Weights of a small mixture-of-experts language model, trained from scratch on English Wikipedia.
Size: 12 layers, width 128, vocabulary 3337, 27.7M parameters.
Experts: 128 experts in each of 11 layers, 48 SwiGLU neurons an expert, 6 picks a token, a sigmoid router.
Training: a variant of SOAP for the experts, 241M tokens.
Below are experts of layer 9 (counted from 0) of a mixture-of-experts language model. Rows are named router (the router's row for the expert), gate (a neuron's input weights, with its number), up (a neuron's input weights, with its number) and show model dimensions 0-127. Each number is 128 + 32 x the weight over its row's rms, rounded and kept within 0 to 255.
Before each expert's rows: "comes after" lists some tokens at least twice as common just before its tokens as in all text; "mostly gets" lists some tokens that are sent to it at least half of the time. This comes from a sample of Wikipedia text that the model never trained on. Tokens count by the router's weight.

# expert 87
comes after: "| ", "-", ": ", "- ", "(", "a "
mostly gets: "m", "No", "p", "fem", "Sam", "M"
router [210  94 102 126 199 143 175 133  98 132 121 125 110 169 113  91 107 124 115 102 116 157 156 151  95 121 124 173 145 170  70 131 167 143 217 177 137 168 120  85 107 153 138 160 110 154 173 118 120 142 137 150 146 145 165 114 173 104  89 137 170 136  96 218 178 141  92 131 109 129 103 151 105 123 133 147 132 124 128 114 105  88 115 152 151  92 180 172 119  93 152  75 156 117 152 184 129 154 137 163 134  73 127  64 142 123 100 122 101  99  94  94 160 176 136 132 118 121 134  68 120 135 129  83 208 107 186 139]
gate0 [ 93 127 163 131 137 108  78 146 111 167 100 215 129 197 145 132 104 131 137 157 166 138 148 106 110 121  99 135 112 181 105 131 155 101 105 135 149 112 127  64  57 126 119 125 147 103 137  95  68 116 134 158 152  92 119  73 117 195 169  94 157 134 166 173 195 128 143  77 120 162 152 137 123 134 116 156 122 104 149 103 105  64 113 160  72 137  89 157 196 149 188 144 178 115  97 168  63 156  91 142 133 134 155 139 143 116  79  91 105 186 171 165  86 103 133 106 133  79 103 155 116 114 167 121 142 135 135 113]
up0 [130 126 130  99 126  87 136 128 142 133 139 113 154 116 196 119 150 124  53  89 159 124 135 124 114 118 140  81 140 193 158 210  97  53 156  94  49  33 142 145 189 140  98 181 120  96  67 163 109 130 103 106 138 145 150 161 144 148 169 131 149 159  91 131 143 120 160 102  91 121 174 123 127 117 163 149 106  98 146 136 131 134 155  72 178 162 174 145 117 160  92 125 134 139 120 164 150 140 152 161 132 156 179 102 104 158 145 164  86 162 135 151 133 112 105 171 128 108 187  99 145 166 107 160 123 141 153 198]

# expert 96
comes after: "| ", ", ", ". ", "- ", "R", ": "
mostly gets: "Cr", "Qu", "Sw", "Spr", "H", "Atl"
router [110 167 115 172 183  69 151 102 109 119 134 120 105 116 164 119  55 130 140 137 124 138 176 180 114 144 188 137 121 149  90 106 135 193 154 193 129 141 139 105  97 168 124 138 137 108 136 127 140 149 127 125 105 185 146 147 191 109  77 138 171 160 144 197 142 213 110 160  77  76  54  85 102 140  97 116 129 128 118 164  93  99 113 170 142 124 170 167 130 113  89  78 151  92 165 183 136 144 119 130 151  88 106 100 113 155  98 159 105 108 129 108 139 161 142  75 101  93 132  82 111 136 107 107 148 171 175 170]
gate0 [ 58  67 137  98 160 121 158 134 127 184 113 161 120 134 187 170  65 131 112 131 117 131 137 189  81 191 133 118 141 139 160 100  95 122 152 147 125  85 154  92 112 176 106 152 172 185 108 154 169 150 149 136 167 146 146 126 132 157 134 117 141 181 151 195  94 171 132 128 149 114  70  95 137 117 112 109 150 119 146 128 130 107 168 140 105 127  63 111 184  49 133 159 209  93 114 134 152 121  98 143  62 115 141  85 112 118 108 170 153 123 158 150 136 116 120 120 184  76 116 106  94 118 108 133 192 114 109 177]
up0 [115 151  62 172 151 157 125 167 100 194  96 156 121 118 199 102 181 175 132 167 132  78 133 137 153 126  98 151 143 133 141 114 140 103 104 134  81 140 127  82 104 159 102  92 161 160 147  84 141 133 114 123 179 120 152 170 110 150  81 139 138 162 199 209 167 116  93  46  90  77 112 157 173 138  90 126 138 141 128 152 105 157 135 157  91 165 154 162  99 115 122 113 106 103  85 109 188 152  82 189 116  90  69 168 135 127  82 139 119 138 121 126 157  97 183 123 103  80 101 112 155 110 150 144 129 124 130 158]

# expert 71
comes after: "| ", ".", "H", ",", "(", "–"
mostly gets: "64", "11", "04", "10", "65", "06"
router [158  92 195 102 161 115 165  99  88 138 152 163 133 117 147  48 155 124 109 119 151 108 182 102 126 147 155 170  98 161 108 139 135  93 166 166 123 191 140 177  95 159 108 106 126  91 183  95 107 159 177 153 101 175 111 126 157 125 107  91 138 100 141 189 183 189  87 172 119  81  88 117 113 191 101 127  95 107 167  95  79 105 132 144 143 134 138 173 139 132 156  67 142  67 176 118 122 163  83 139 109 126 147  95 135 111  82 166  99 121 105  95  75 140 136 114 128  85 138 120 110 158 130  74 135 122 125 187]
gate0 [143 151 129 116 114  91 153 116 118 111 145 178 166  46 158 128 153  84  65  76 143 139 141 109 143 151 167 147 157 105 112 170 146  79 165 143 182 156 131  81 105 116 112 140 156 171 141 141 135  87 123 142  37 172 118 136 117 134 196 150 112 120  92 173 198  90  65 108 154  75 134 125 188 129 122  89 110  92 141 106 148 122 130 127 143 108 197 156 108 174 175 135 196  82 173 142 127 160 151 123 107 149 189 117  99 138 102 134 110 164 108 119 127 126 132 123 127 177 145 149 145 195 134 118 134 186 118 125]
up0 [146 137 171 173 172 145 113 173 127 104 121 144 145 161 195 174 125  67 100 179 103 145  98 121 120 139 113 125 176 117 144 101 125 102  95  90 120  95 142  54 118 176 174  92  78 145 169 156 212  99 108 157 123 166  84 105 163  93 173 159 184 153 201 147 119 153 144  42 113 135 139 106 135 176 130 115 136 139 148 138 144 133 110 148 116 117 143 159 103 149 104 106 151 118 109  88 117 136 162 135 153  43 105 114 154 130  95  70 116 161 122 171 122  84 147 107 169 153 187 107 122 121 173 118 164 100 106 120]